config = dict(
    d_model=128,
    experts_per_token=4,
    d_expert=64,
    d_shared_expert=64,
    moe_layers=[0, 1, 2, 3, 4, 5, 6, 7, 8, 9, 10, 11, 12],
    normalize_top_k=True,
    balance_loss=0.0166,
    lr_router=0.000543,
    vocab_size=8681,
    norm_eps=1e-06,
    tie_embeddings=False,
    optimizer='adamw',
    lr=0.00277,
    dataset='wikipedia_en',
)
Below are experts of layer 6 (counted from 0) of a mixture-of-experts language model. Rows are named router (the router's row for the expert), up (a neuron's input weights, with its number), down (a neuron's output weights, with its number) and show model dimensions 0-127. Each number is 128 + 24 x the weight over its row's rms, rounded and kept within 0 to 255. Numbers have three digits each.
After each expert's rows: a language model's description of what the expert responds to; "comes before" lists some tokens at least twice as common just after its tokens as in all text. This comes from a sample of Wikipedia text that the model never trained on. Tokens count by the router's weight.

# expert 38
router:123101127132120161140129110135106141092133106113163155115138131154097126128155138167131177106118169105102120135146159160129127155114112132101163094102159094140125143108110081148107088088174100111156109143155095118150088146157089156150154123180143143153092128148150141155156114136120101085139088161101115151184124109108085141151108146157124134123152140115140125148137130124151161136114
up1:099113100150132137151098125179178150081155118129141118100138119089106140121152165120131167119141142127141131093130113126113124171156166104120136096130131161115138081183122107100131134111137107093137154117119101100135122078172099167145134099147130135122108116153149142110157084148137141091105098140127170134138114104148147163108155155058117124117149156122125178131145141140141135106122
down1:140121137116120109136170125105166143115153126140127104136172148106110093101122117135076159098126100084096128089151123152130130148143122141106102099148113120128093126139113119157124115153135100153129147185134124124140159123115153098162170108137152143174122138144157162101126128138129133089115131118142133110149155117159077091132135175077094126147186146129163117179127102136153104170151
Description: Trailing digits, especially 0, of numbers in tables and figures like 1,200 or 48,000, plus table divider rows and above.
comes before: " |", " |\n", "6", "%", ")", "5"

# expert 8
router:117119142156096150106123139154112110155154095091119147145150102142174165147111123114121102106140154122131124117140127124122140134148117120151166124111166117142145143114116130160065156106135149164117140155154137123099133131093135143092118136159129106105105175171081150143182140120078173134144120158161117135151103120103101113138119122165127106125139165069098133079161133122119078141151
up0:162156119148151137101142138097100111143165088143116139094096127157147107157127122152110110152130108095107116135099107176121130083140091104180106110070127107145114136137139120139118101122152148147092108180108132170128151138164107123146120155149166118105173150127125126161102122095168116154103127156117113150131114114101106101149107090173098110138081135115109163118110123148104153122145
down0:135130141157166139129164117127107118114102116106145124127168108102104120114126100126101115126130175101109125120150065145109128106108159169148143113145124143133175158092146141170156077106114141140146147132052110149107139147168111117118120168131124111121132145130091090127119134126145166117112113134133156141103096140113112135142137143159116116083150145100142180101128148087107062127147
Description: Verb suffixes and verbs in plot summaries after a character's name or to, such as kill-s, persu-ades, tells, him.
comes before: " the", " to", " a", " in", " that", " his"

# expert 58
router:132099114167166122137138128091122099162112139094066145137103092146143140130135103145125143148112163120126138110115115110140106145140166111112102100147088131145124145103153117123101142115161173155107146153067145179101148135131105123113162126161101089139092117167110141125112114095156137159167105142113121144153116131103090133157167113125146151132156118116098184108146175151147109126110
up2:168086174160109085140102130136104117117122123156143137143113108155112140145174120152150147102149137126117142127119096161152163071110118122089111147102087115134100137085135118094111088113139147116138143162152106130163082140087092130137143170139104122145097157161163149128108109121169153127134107156114130094141179171134146136157127146112126104130138111135133136119122180117104117084115
down2:142095119159150162133147154094121116110112130125106099102140112146115177143125106152133147143128155119126134079129157163145139099125105132098099168116090095164087122138115145175116088126105150089132095143153178147107130143143127070158118141196115128114131086116189111122159114114140128152150116134109093125136153138140120108159103140105104087116126120121083121142121134094134125160123
Description: Main verbs and auxiliaries after a subject or was/has, such as won, produced, described, constructed, was, been.
comes before: " a", " the", " in", " by", " to", " on"

# expert 29
router:127128151086129093104107090126113120148133149105123132138139089112106100168134100148070135123117105129175139149134125130145090147151116095129149095109119110139128104152159117135158096153134093121108127112105101153146140128092137120142117146090136176120111119128121070131145138176122078153137065094122156113142098138117129124099105116158136158108170094106153084108093114117078120126149
up2:118126121130133183148118131105118096145151126129108114153153094113130143101122171175117158119140096138154100142115140171125122151138104093092111116104159151108097101172180129135167135162099128117097132115080120112168117125137137120164126094147116143142095074114155112091139134154144154188119147093138166144108112126132079148140127105091123103109138122149112124161140132162128115108093
down2:103118101087125105159164059160148129120142138164146102092178127113108144130114101134109154121117127160156110158081159102102131106180100097102114113113174080133132112116117161157124136143106123076105131135116160129113139104133150120144136171099134134125117157153112112126112121130111082155113157122142129152142122102097120161120088128127118139177197130114130119144121147150143139148131
Description: The preposition of, plus in, from, on and by, introducing a noun phrase, as in "film of the same name", "born in".
comes before: " the", " a", " his", " \"", " their", " this"

# expert 32
router:128135098147147116158144092164097146116114120143141128130185145106127123115182107142110139128133126063150144160126146132102137089142069143135121162154107093106134101104118089147120121106134146118104167133183117104110154139148126176125156133126093149125119100120146146143174150138108132129112161113110096099131116169143096128108075134107125095100168093131166137153150142107136146105144
up2:118109114154174159096067111133140145145146113112112136113173079110120153135107134081116131083117110151101101132111136138136115168147105108159107172095165119133122109167153112153069099171099119142092142156149109163139167104152132118126121122122125154140125086098142101091163132103115139160127121148116149125123148155162147132090101113121155124109119131158125154128145123088145114161103
down2:120126117143080141123107092113146117139118150130117144144109106136103112091129161115147093126091092123173121116178108116152090111106125125103124151151154106162115155148149127127136129169090125139133123167116123091087166150111119146079116114168128172104088128152122137156129119117160120144134154141109115105157166115192171155079146081129141077122154155118125133107131108114112145135142
Description: Digits inside years and numbers, and mid-word fragments such as procl-am-ation, c-itation needed, unaff-ili-ated.
comes before: "6", "5", "4", "0", "8", "3"

# expert 11
router:142117162173093133089145139146123136103169118148159153134095151143124104112134104132138115168127157161088115076116133155120095127156157185167108140075111179126125116132160127139127082149111123107162087134145136167145145141132140114123115136161120166148137126113110171100095118115165121139130135142068148120110106115137143128105138144132144097157153108147132121178112153111161142136097
up2:129116119145085116135151099123120103148162150100171158110131148134143092121087117157136154148106175159126113093150102161134169124156136130119158102120177146113086090127132172150145147186135089127104136146139127106138130153106115174115106120150101169104147137152164143154153129098150107107080150164162137137127146100114135137110109111143112141153141125109179140097157138128126140087140
down2:104129174132097107195137095110157146151122124130122130167118148145134107142089147094140101123093109159115112144119128110165154101127116112140182130135146146181115143183152148158120133100137111138123106127169136121134125102127113138109145120129105078133105135126135166164087155137144117108129160142168137146115143155135123128090039138118133124147148136129141165131139147165075127118130
Description: Separators between list or table items: pipes in election and sports tables, semicolons, commas, "and", "&", closing brackets.
comes before: " ", " and", " %", " Votes", "|", " |\n"

# expert 63
router:144115145132122161149105120125135146142120152106178111102115114134115175102137148135117141125131119128155155129122102129134135171084157116112153120168099118142125137124122142114149108128086133117084103094122119151149118143114125142053130152123111121112203105125135175109081180083168176142104153157140129124164109149153139119118134120124113103136135109126122141135104193111170146154150
up0:135142102123119161114101095107144132115156118121175151147126145116129102111148157127136078172103174125053103145170112141113123132107146142206128160121136111126149134133097125109116157158152131118139130107114114152138157106108108125094093129126130080118117091160146134107115129107154112169102123154105127124123152115131126148129108136149095138130156103118115166122195132114157177134166
down0:164180152159120152094153096127122128107101094141145138115170119134137156166115147139151138139145176148111102135114160154135129110106159164131080122136123116122143119151168120144133122126102100193167132128146165106130151112174147137132159132109113135146105105097187146137139171143134108075098155073113109133113118124100087122119132156165125111108146134140088136118098133119102111133117
Description: Periods and closing punctuation ending sentences or citation titles, such as signal. IEEE, power. She, and dots in web addresses.
comes before: " The", " He", " In", "==", " It", "==="

# expert 30
router:160132116131107129193145094113141103157122150119152129089099138145133130141155124139140145116160131118168144119129149108136128164110115114161145101109183142126135091122108196114166088083081139135128133134149096109098124153120161136078106130100133148069191114127133146138101154134094152121150145113167146109141107126096124158126102153139115094127132129126132141097130179138146125121114
up2:130142113111103152144117156143132122131096132092168115126154137132147130125131136156184121095095134142127152117120161147145109120097100146149089140135146119106072103143105137136151099108126144172133136154117110057117086150101103129117075119120079133083142139108166162135143103146150123100145123167151143117071145117111111142139116138117163097101109105113086109133152156168151135163118
down2:163141095133074139140126107102134120149106134130132079128110125111114091106128100147129112111181151095140127091188111145162165126129108137104139123112135136097158122127112133139113073104101115130128153129128090131127143149098142148101117088093165114089156129132144087130123151074145134103164105114076121108161114093070123111130158122140117168118159142120121143100103091095136126122116
Description: Relative pronouns, subordinating conjunctions and sentence-final periods joining clauses, e.g. which, where, who, when, because, that.
comes before: " the", " he", " The", " they", " was", " it"

# expert 12
router:125130126089149114141174110131166137101174086150121143127166158106096101134152103141150082116144094115100087110141113148174116150125110092133108139074112099106126108100134151154151108171128156127145165129137080138104107124115124097150129133125165134147090080134109081135123141130132146095136120110116130135113131173155114118097133089130141137155111162146143127155142095062125122118125
up2:109140105150157115117109122131135160134130121091153095151149136133090129075094108094101109150116156136134172094094147206139116092111122149123141128128118097155195108113142151134152087095140145134127075132131130139151110117082131144108135113129105118101144133118104142136123149143147193102115106102122108085141086172141128110118145148120180146149130130158130132088136113111125134128114
down2:141124093097155087080089080162135130096148143137101151090140169134112163123098149150139141106159151109146107116168123096152109107105165146112131177119137147137139103163140084120138152179103141126141112114140106122154167151144126145114178092133107145170109155136100135143123123105132124121177108158111123098113118140153154139141109151103140104128128124149134152105113132114127171145069
Description: Digits and labels in population, area and election-result infoboxes and tables, e.g. Population, Elevation, Density, Turnout, km, %.
comes before: " |", "%", ":", " |\n", " km", " •"

# expert 56
router:168107132106137110103153182139094171137137132110120136090120121110153115132113172132063128116139148173132164094123107164161146090134098151123120170113104118141114101139125117115132128161125128161146120107091120125125134153191155121158157101124101084117096135106164148148174132108097112161147115162085130158151140150113115118120122154130142097132135123154124098081150137142099095111124
up2:137150157113131140129129145094146170146145105133122115061096091109103097090148132122120110088109142113101110141117158112138171123128082171107134133146131115135112129179096074132152112125156181107154117123138107124183141120179098153140097132113095136080173142133123176126123150124150109169100111138094125139113103091117141142106140114159107111132119108123125154116117114142120102099125
down2:103102171132093117107168077113166113091124172101172156157107129142124124159105136074125143140148128135130161128153154137150130117159142142159136153155179130160107162086141149136133126107182094120103119164143184121134075116088130156134107142139150107148157132148095139128131158116159114129130122119111124134109128141113117154145093146135097122128105152148184119146118142118160102144130
Description: Leading digits of dates and numbers, on, and participles after be, such as used, arrested, required, plus the h of ashore.
comes before: "0", "–", ".", "9", "5", "8"

# expert 41
router:137129128101127093091100122102113156133141089136125158114145126117135116141122091106137094107121122087116163145125121108144181124173158107099091148096136147124092132121097083157098159104113095192137166112121139131087102114129118095149122131104144144110087145108108107114171164128102126129112145095089138148136095152125087118121127128105113187094155155129084135115136108151141148122105
up2:149122083157127103092096160086106117137111132158104125182137092160130176139147103103102121100143108162117092102085160155155151150128119174115114149117130158122088129136116104140089143155149110118151128144144138124123178114133127140144103149148132127108145090123177149093141147125108139135162116108112131122152205115170128116083123113139133154132107135130098130146134105078144137113135
down2:141102123165148134085129138125126109127136147141118099065071116089163142095153099118111097150148124139118142107181092124155106111116147120167136088118160103150097156140123144137112161122070098157132107140156143128134115142148132140097102089134162164147120128139132151149149132099128119135181097126119124104149151151111127095064138124152138116101134116112122142136153131085084106154130
Description: Digits inside numbers, especially coordinates, heights, percentages and table figures, plus unit tokens like ft, cm, lb, °, ′.
comes before: "0", ".", "3", "′", ")", "5"

# expert 37
router:090105118109133114084105158148155091119123088104115079150148088147115099102142099157121122153103127130141115100126079129121123129112132139120136132148099100125147128108119077156146122113134123080096166146077167100108155117128100148102152116165157078145109144082147109159128134133149164173140173125146128115100125135093128155121100130132138095138159149153142137081112130098111151138143
up2:160129115136128170116181160139114144122154096104081103125158102097124089089129081151093167112125136142124129136107095126121116115116130110170093164112128126150153157101155139118165148099127119122090152118127141117112140130097121105076122148128147106132120133103145105176192146136133125149152130178131105119131151155112105134167143178130114141144122106100110142117188116131116144151167
down2:123149145077113131078117152140140121133168113127125135154124109102144128115145141114172122112106112119120171133218137157131150096117129143147113117171194141111171128116152143145123149134143138135100125095123167076118155132153123142118088148108126123148082100127088145146125124121109090066144140161140088143109179159142109123135147141164153136128138135117157112140130122142117137107121
Description: Past-tense and participle endings after was, were or be, such as built, appointed, elected, powered, Added to NRHP.
comes before: " by", " to", " in", " as", " on", " for"

# expert 13
router:126189108134111104152112107088070138138132090121128132156096106152112159143107090137070161150154089094152105138138148129090179158183149128111136127138145119119161130131123095101150116140085129120159126103138127136110092116143098165117100129122177123095112152159102109155159111123149172101128137121142109105117115167149128142134123128112161095136122126161164126109113118103111109141147
up1:128154173133109123132080177095115120157089124119124121140103066128120163111155108115122147141150112190158149117131132153165132141116152091088126154130116082163143122129162153146116124106119125145144111102150136147161093120113128134089124143130151158142153150122123134143088154172133153137148113132120166123144053141139110140132157171152113135135151107124104106158130155143099163089122
down1:109126135106102153139138118159112116125085116123140109136160095118184129121111162107193171129120114146116135095137114142150164116111169134130113118136157120174149145092087165082123149113127140118130102148081152102132135147154149167132121154141132156137126129112116114080135167160109137171150083125123123169113089119144118123120110164158129183119147181148123145111127170114125136151109
Description: Field labels and separators in lists, tables and taxoboxes, such as Genus, Died, Candidate, the %± column, and pipe dividers.
comes before: ":", " ", " |", " \"", " of", " ·"

# expert 27
router:137117090131122153073144098121147119122124099142109126099127087143138139124144127117163105125150091137150108140129130146095150152081174138127128090135144145160137140154118146159123118119159145122106106113181129126134142154090154116142113125103129153136135100142098107133140092092142152101173153070110165168187159114132122134143161144162113122099083128110103166120104094129092087111155
up2:148121127130113145149138097125100118163126123095115114144160138073130163128120118141133110120117099135128068110162112152121091170113163172113140096135154125122116158115099083144153138103137137119109144120135092148168124114111115133144072135118153123106170125102140084145151080132127132083138122160128132161162162147140089155117108117103152090102117144122165176115141135167094148122087
down2:120177145150116091111131090130160147074098108145106135135131117149131147120143117086118131135115144140146102129104130110158153074130135122129114107136111138166103177121085152131137088157090115173103127140134134134148141167128126142152165145121098121163142109094140165089131150124155128129114090117109156138099095133143108175158112132114151170137093091152129150106142146176068133111122
Description: Prepositions starting place or time phrases in biographies, such as lived at, buried at, in 1989, At, During, After, plus section-heading markers.
comes before: " the", "|", " ", " a", " his", " States"

# expert 22
router:137167115112095145150131108149152170116087172161148131158150127139136115123121118141148139118107093118084097149119126139124165120133112101140099155105145103084102169143166089136087169141106117096076169138102115161147112086142122132122112140118161079116151148148110185101101104147143129109117123150152103121130118109165114092149168131129140159138082094120104127134115097115129115120122
up2:129134125147091113098203153146134144123117136096145117130141080102148096124111140125137153134138168101179137114146146154121096129124131106111165143096130108161126136141183126096154123135114143094090119153109131109112082138164148166108148092136140133118082124116149103117144126064118147144105180152096125149148140149160102110156137123126140130109105156169099114117106138095088132127102
down2:134151155108105116109135101144179104112124139128124067104171131105119134108146141137176126142144087109121108151166110123121103093134122150097129124105113136162147148136122150126133095132112145058087152161109152134095111134114175104131102138142152116169128162132093125134095139121104137110126121179133104101147106143119112130166134172174165153145104122132129132087094083130097122146097
Description: Words naming sports leagues, cups and organizations, and pieces of acronyms like NBA, NBC, Euroleague, in sports career lists and titles.
comes before: " |", "\n", " (", ":", " of", " in"

# expert 55
router:087127099150116125087133093124115127160116138128121126124139143141160109159095176146154112087153106111143089140125160105154131144128151140135099113135113152177119147138133120140106140125112130174105103099129145104153164121128105112118140140070140169109184096143143135118136165100185080105113151116134134130082144126126104156156138155140079095134115144092128106136095125134146184122096
up2:103101098043109140141152148164147105128140146135125158113098107136142119108129154159148167119099113101141128109095133132147139134141152142154144165105142126145124158107135130140138129123113150136131151101132177136137106158184114124144106125112117130145126122150164118138147141181112096141082115123165151139093150125080072131171119118129103167125181120131097156144159146135112171095152
down2:119118127143135106117183182098111132143112101121106102150086127100109117129149147105164167145102160115138051122129136116124114123098151149133110108145130116136118144121136149159078135163086078139088141135085103145125142147127088185111121156131117098156127127121162120140110129122105106136151161163150128123090094121127177148141104121112084117147121146137141097147099133138144131144173
Description: Commas between place-name parts in birth and death fields, as in Geelong, Victoria or Surrey, England, plus list commas.
comes before: " ", " the", " and", " New", " U", " where"

# expert 35
router:130123128129117152168173155083079115110140147126102120092161134080147169129154106112146183119126089153092136184151137125121143107132130113146126113133178124122129105140129117117137136130141101115159127147146089118125158151173130113106111147167182145127081136098117119092128074080121105151131142146133098125162101134122110125118125106149123153151099121171112099134161128142114093122095
up0:108141123132139142104166100081090098172127115123202136104137142169150109145107154093125156108118095147082142171135118087160128094118149087130132149128132144156106131092147144128140104100146157155153128096138096109128132129126108170124160155109122084109121135143107111140146098170190136126134121154168115132100131094134093088147103115094126108145147151141102126119155121145138137127123
down0:138130118158099137124135132144098111142145111155079132153118119161167135102151144094153115097131130124134109131152124171122142118165108118118122104121165118127148106112126121187104131138095160127170165142123165172144112088138137132117089096125175135120115110131132129119110115118099120114104073180114146159137100115099073121168123091150139165087118144108086094116113125087116106094107
Description: Ordinal words like first, third, next, last before a noun, plus digits and line breaks ending entries in sports and award lists.
comes before: "|", "-", ",", "–", ".\n\n", ";"

# expert 15
router:134161155138087130119107149138141125101152142136118099113120134153110141150154074119067131143150096102127132061136096138144122156107104145094143138095149143151131113118131165102167150107129102169138099139093134125108110107173150106158115069102159128133136143113127125106105164120137116117127140148130164139126170098127085113148092141117170159144103090138102099136145105119184133127137
up0:130145145116123139144131133144155135128095150153088161095134118114121138162127114183170080136068114088095131166135123122121123091144114140107167145117137110121108110109130115150123130125169120114169127132094151151108124104103130110143170088104126136152185148094157140124102092149125146104082110115129106112127158097135136172075133119143167114134127102142168120063130107116143126110133
down0:141131101138101102093098106112168081127145154095153118113110162141139151108129089099142077120093156150114100151165096135136136130157137124102104097107127141116142146095126131145150140134116085153161146129108108147135142100095126138157120110092152089125191162136122135092089122141167140118146118130115113097178121110169143156142095136123093128142105131119189157122151153127142098120160
Description: Individual digits inside numbers, coordinates, ISBNs and tables, plus single-letter sports table column headers like W, D, L.
comes before: "0", " |", ";", ".", "5", "–"

# expert 14
router:159134139113146117103078139130120165153143185148159106161092123113140128142155151142170110144098106107093117122128100171138143114082152142148157170136171118122118151142124114181089170109136111115132129122120117153162152102139119092069106114150134104129168123145102179153133140135121149119107145144153112150117118111150104138148185126145101127139094138104133108121131111090114144173111
up2:113133090098155146155131095115150111146151116129088169140117136131086092131166121110128098110137094113094133098098162164096133132110136106140104129156148116130160154130112093170099112084131141121123156142143123136132110099141122141085101116113109119108078174110099143125108107117155205092100158130128105159125136135123136122152165114152188111174135153139164136122111112109147136117131
down2:114118139121171139150137089129070111090099138122114135109130140097131129093103158117150098114087108128208131098117119137125101123113124114120150098154107199121130143119117132127143120180100135148116125114132123143152138113136139149101147099100115158145145141124152114135117126176164122177161138164119153097144148095114137119096095156099131133105148151121130146139116114108124151197172
Description: Final nouns or word pieces closing institution and place names, such as Street, Railway, Squadron, Museum, Eurov-ision, Tra-in.
comes before: ",", " (", " of", "\"", ".", "\n"

# expert 51
router:084163137097103158173169129099135110081114125128158120152177133085129108144152165122115117143161142067156138129138144114115149157145129124144114091145106118108167102103141098128161144112096132118129113134088132122127142148126119095136147158109120112121099107121141118129102115194122130141143090151133110105139088129143124148135135102145153121084143121118180094107109096189137149093107
up0:134130161104130127131126151130118117129101136129100150120168129129159148127137134147141152127115137129137124125163108142087156168157130070089108097173102101123149147090123101147134105168172078170108119117127142159166112148093144109116112124151155154120112158099123105146116090120139131123143123139067170121116130184134111155148147146139147147143145132069109075130105175146137150118141
down0:111168159107141116117122103100101124119119109127100130129145134138111148122094158147108097127131112109126088117161131109107064164167107125140135129094124153108138140172135096120134146141128135060147143098092177094123138097073157160130109130127141102159175111092122103165135152191127105117118092140138114152153135146110118136145096125122145118124157152125098142124141169155146140150083
Description: Zeros and colons in times and years (7:00, 2008), commas in dates, and quantity words like most, many, all, hundred, percent, best.
comes before: "0", " ", "1", "2", "5", "9"

# expert 23
router:118126159155137138145127147131107092141107132138127130155097123097134145079130160156103140162115129148142135102155136120137128139162121142106150151135158092156111095099118132079102121185148117133161092150172117145126099110142099151100138096122136148130122136101128144159125140059150106073091135115102096157150184093115097116136131088158142165115151145119139148127121136114150181136158
up0:091097111133112141108147146129142100122146091118125150093121166137152068150120142095137145143128168120111150099149160146140117132157116095140119148147165116128137124163112141158109136140136109133155164179167144148125120148137170110133079135117118150093148090093125127170172126121141113103131101171138135142099139189113142172109112095084120141119124131164149151141162124147127082088137
down0:115116151154156137086144147099093158125133120101157155143049166136093181147141139128119136143141119113119118098154124096067116130147121106135170134156179107131090132096147122146182141144104121118095106096149174091120122133118139132127136129115118123183194144154118133113124141134103115126140092133118116102148112147173154138098122136128130130090110151132142136111131115101149093127133
Description: Closing parentheses, brackets and quotes after names or places, and final pieces of foreign names and Latin words, like Sh-ona, aort-a.
comes before: " |", " (", "\n", " is", " and", " =\n\n"

# expert 25
router:113167141105111077129125123097096120112121142166147072110095126116103142089172136147129106157123121116109112158164145162141115101122109137125141183121111105120106138143165155110086136142123146103107147123114159101129125110136118176113145138146106140175140148125165147109177165138166134109099079099130074100134149142090128089174126137138110114096150164150146138137153119140141124123124
up0:115098159094119100128156106151113119137114069121163116140130122144149107111095135147122139110109101149108144198147098137167077122103123141076104111113135112120126074149109088112104098131129119123098131134104166134130111166110110167149166149136113167159116130140157138114137121172112164119141114118089120128120123119112145150161121108145120184159165117114133175146133130099109109162152
down0:108130100110099133117124117141139113105115084104129093131127126136103151109109140134125101143123130140138121158130142156127138160110104123148138122149101130155116086163120064145133082095099173095140116099099127155173112206126073097118140138106116112147165129112173144140142138194104090140143107113112151150095151127086143106128096130146155169152145129133094130104139120152139128143147
Description: Final pieces of personal surnames and given names, such as Shut-ler, My-ron, Koec-her, Lang-er-hans, plus occasional mid-word suffixes.
comes before: ",", " (", "\"", "'s", "\n", "o"

# expert 61
router:127159155129109098113160117167118122093131116130111115129158128117153128147138137159128130148093152147135171085147105099126134162148089153150153136131155147133132116166151140123150146142104132159157139177104134148105134159175166122143140103070126101129111132140131123146110138144170146169177083128107165076129090119148143177079081152115107134140117150122149119132143108161091122125127
up0:079115145104160120130105122127129106169119125131106168146143141093068143122104089085119121106140138160142174138146148124099120173123151127122082111102131138105119123111174169172161175098124100135161105132142128130160100154124156104123114094095122109127145156111107167141114141154108178154147152116120160107126106140118174114093115161148112159132102171091133112125147126133110124118129
down0:094100151112138160107129129140156125143120112125103158176108153137104178139132108122143132102158156127164156153138161102143138132129150077125114154141179120140101112154119091147112145159183150130074137140160150149170115119138152143169095140096094121105135098132139186147121134146091126122133123109116177104127133133106127131176128124095094115122158153114099090145143093129110114101114
Description: Quantifiers such as little, some, many, several, and digits inside numbers in statistics tables and vote counts.
comes before: " |", "0", ".", "–", "th", "5"

# expert 9
router:106136145121187131130151155157116160084108129116148146169140145130129136153112154108132136160166120085123117119134174143097170149122108131098149158130167139118108174128107149107087132124145127088092128089132159128167135125089151124095096104124105121118154121144104199108142142148158158099086116152161105160111153115149101109134131151147129143117133092092142129138115168132102121111104
up0:134149144121132106098141146110142162120155098121131081105136103136141116133116108131121164157078092126114106146144142151144102096130130111108096110110121113134136143152140149098111122186115108098098109159107087112112128156135117082197154120110143168142149073108127098130123139174168143113121102140093133121091117125151133101155106139178120140167067120082119148134128121112119107132149
down0:173132164117080129115131117122114098178115152130101098148099118077119117140159092125144109115153108159144135109128111135127164167160094159164168140075108135136149126139107163141102092099111130126138154081158159141162093114153129142067118105142143141112135116117121171140137129153141128133127143141148058164126113134094160124141127132116097079118139131125153145127104159114132115123147
Description: Plural and nominal word endings for people or things, such as councill-ors, command-ers, journ-als, members, players, usually followed by of or a comma.
comes before: " of", ",", " and", ".", " in", ".\n\n"

# expert 36
router:134150096146131103115128124095131086158140139088152127090118131147122117161088091159174105153106096133112156090134114155110102139114131115129116120139121163112087125124106160107150145136086137165161118106121098110144150158125128150068108149139149171084148152090106138130145105107151145139163121152112127084074143144107094143126119117112129132152143138113107110120114144147197158163122
up2:156146111073114145183130140153147092164143127115128113115155130113106153112114149133144147108151081140098154094145160133126085144113098103144132171116129150046149104125126134138144111104134135065146122127114134126107084142149106136111110124155119143118152153155096152146143132194162124111109143144129122146121113122100120129099133109144163154135131125100129111085121140082103109111177
down2:101097118093135140150112111150143123111135144112164153093124129113123107142126125183129138111178105099167128098186142143148141150073126130161131116116120131079128110151105091140139122155113144106118154122147102124112152174099127093105154129143152136122172122156155109118155119146116121131103103121081141136143086108094110111133122101140100088097092099151085148105110064159145116140129
Description: Conjunctions after a comma joining clauses or list items, mainly and, as, or, but, while, plus the slash in coordinates.
comes before: " the", " a", " well", " \"", " an", " it"

# expert 0
router:152140180116115102110092154165135128147125129154089139103128096114155168181122098114084127149175147181144130134118116193137096101116116166139136130089138125140145112130082107089158125138173126141120139124117156132132150152144150119114166088151092091104112162120134116104118167147125094130103150125124177121123151159129144105101104124109135124166133120141134091149138124110139150128089
up2:115162147094125115099134142157141196165106109158119118134156160151143101167181162135138144131099131124111110159133112154164119092104147176086105133115133127155163115114115131082157097094178125159084141144160130133162109149110154130126108156118088137085130123118140123114153129144140117151120151139101124161135149122100146149141100176094099148125101126123123121145144153144162143119093
down2:106149110101138118137109138144080127144146090156171126143086119094125154118125136143147158114104148112128104099174097134063127131158149147153171122101135176128164106169144150141163102151149091121151139126129109144128089105095113121138121142136109098148142124135134091124099118130162133145151127132128135103172145132156144170150119150143103138134158137132154086179172078088118105112130
Description: First digit of a number after a space or dash, mostly 1 or 2 starting years, dates and scores, e.g. 2020, 19 December, Hot 100.
comes before: "0", "9", "5", "8", "6", "4"

# expert 24
router:142153131130114088116163089089138162129152096104168123117147123130085124100129127115118116117110166142128119165126155114102132102176121109151137107122155111137127146101134137106170109114146084156163112105094083145145116139129150156146137178144133134166096143078145102092126122099158086071153094143118099107139163131109107178104103103120122114106095126142134161127163133129158107128123
up1:155125190104109121159166140157165110089107163120108116113136156128130122135065108095136139103110125119144115092132089150103110132142127117145097100151140078127147144166096094100155134136111115170107130134136119128147106095078147152142164094113129092102160076115158160119113105141104134139145150104151120138141122121120089115129143148129127156113169093131123151112174098130147163143110
down1:153120132108141145144109123137089110114088132107108109134108135146134124111140140164168143081130136096116139085195134126173105111134120122112127090115091092110203101143111102147153121107146129106136166149146199140151137113149149108116132106093118128156147124137136153121100105119148134123106168111132172101131109145154119086100141164141151129127125101136100135165162095155124122113089
Description: Pipe separators in election and minor-planet tables, plus the articles a and an and unit words like km, kg, cm.
comes before: " ", " MPC", " +", " −", " .", " -"

# expert 40
router:140146150146123159095113094111150108166117131076175123151089124142136131089098133108149140149077156132152148095175140124150138166102152127130125120131117167165132169153092139113122085105140138113158144135102134143169094098116117132099164146104127122115136126127097114110109118161184133117150147124157081138152162152149143162139177126134098083163138153120125143140111101098119119130143
up0:101093168164139150149161149159167138114123070116147155154148114112099125136136117106124121093121150170110171092138112163109119117151130118111128117121160122111076111144129136126179093083099125115144141146091095147117089118141128179102128132093158114154154138133149099135158116129144118135160133149139113150121109099149140134137109145160142130122115075163170118138192110119151110104149
down0:116113117167130127125120148136149164113156133150172143149100137145129096104123071115156115136137130136114131106189146117124109143149110156096110117068137112140146098173134134141128144174094108145164125135143149136144116123112136171146107117109139119146122100116120140128086164114143115125172089129112094106142107185075139115134120185172099106104177141138122127160120170150142123121108
Description: Pipe separators between cells in wiki tables, especially after place names, plus country codes like FRA and GER and list semicolons.
comes before: " ", "|", " —", " No", " $", " Yes"

# expert 45
router:126112083181151154088114081072105129129158110076175164140115128111115106111103111107134091155135106128123122125180123117087115107092102110164138141126153146113138124146144106117156131112132125103155152100142111128143140137149131127162139139144158068157103107113117077140128117134133106121189130077110106109162135126123121131155114150133102083088131128139133133123159101146104126145108
up1:156167160139116088117120118130139124150126159129049122139118112154108123103153133142082121113120122136123108149134086167125117123145114124102141131115153090130072100131123157115088158149184113140133089117153150119111112124180130113142090087100126087136105146131173137160129142110113140128128132111068141166149123086131096133131099148116073146119121108158121107100113121157145113143138
down1:121160099127176091117120117157147127139117111130130127144097143120124141166160159155115138141162099070135150168110130132114151132162140168098121142119110089110106149087153159092133121100124111115136129176143116110102123155092085101122098081133143163116111127134104125095129092160108143111119109136079106118125115143065079126135078123095111143119132123098140102135129120107144129176151
Description: Cell separators in dense numeric tables and semicolon-separated data lists, like bars between values in asteroid or election tables, and ; – lists.
comes before: " ", " —", " +", " −", ";", " –"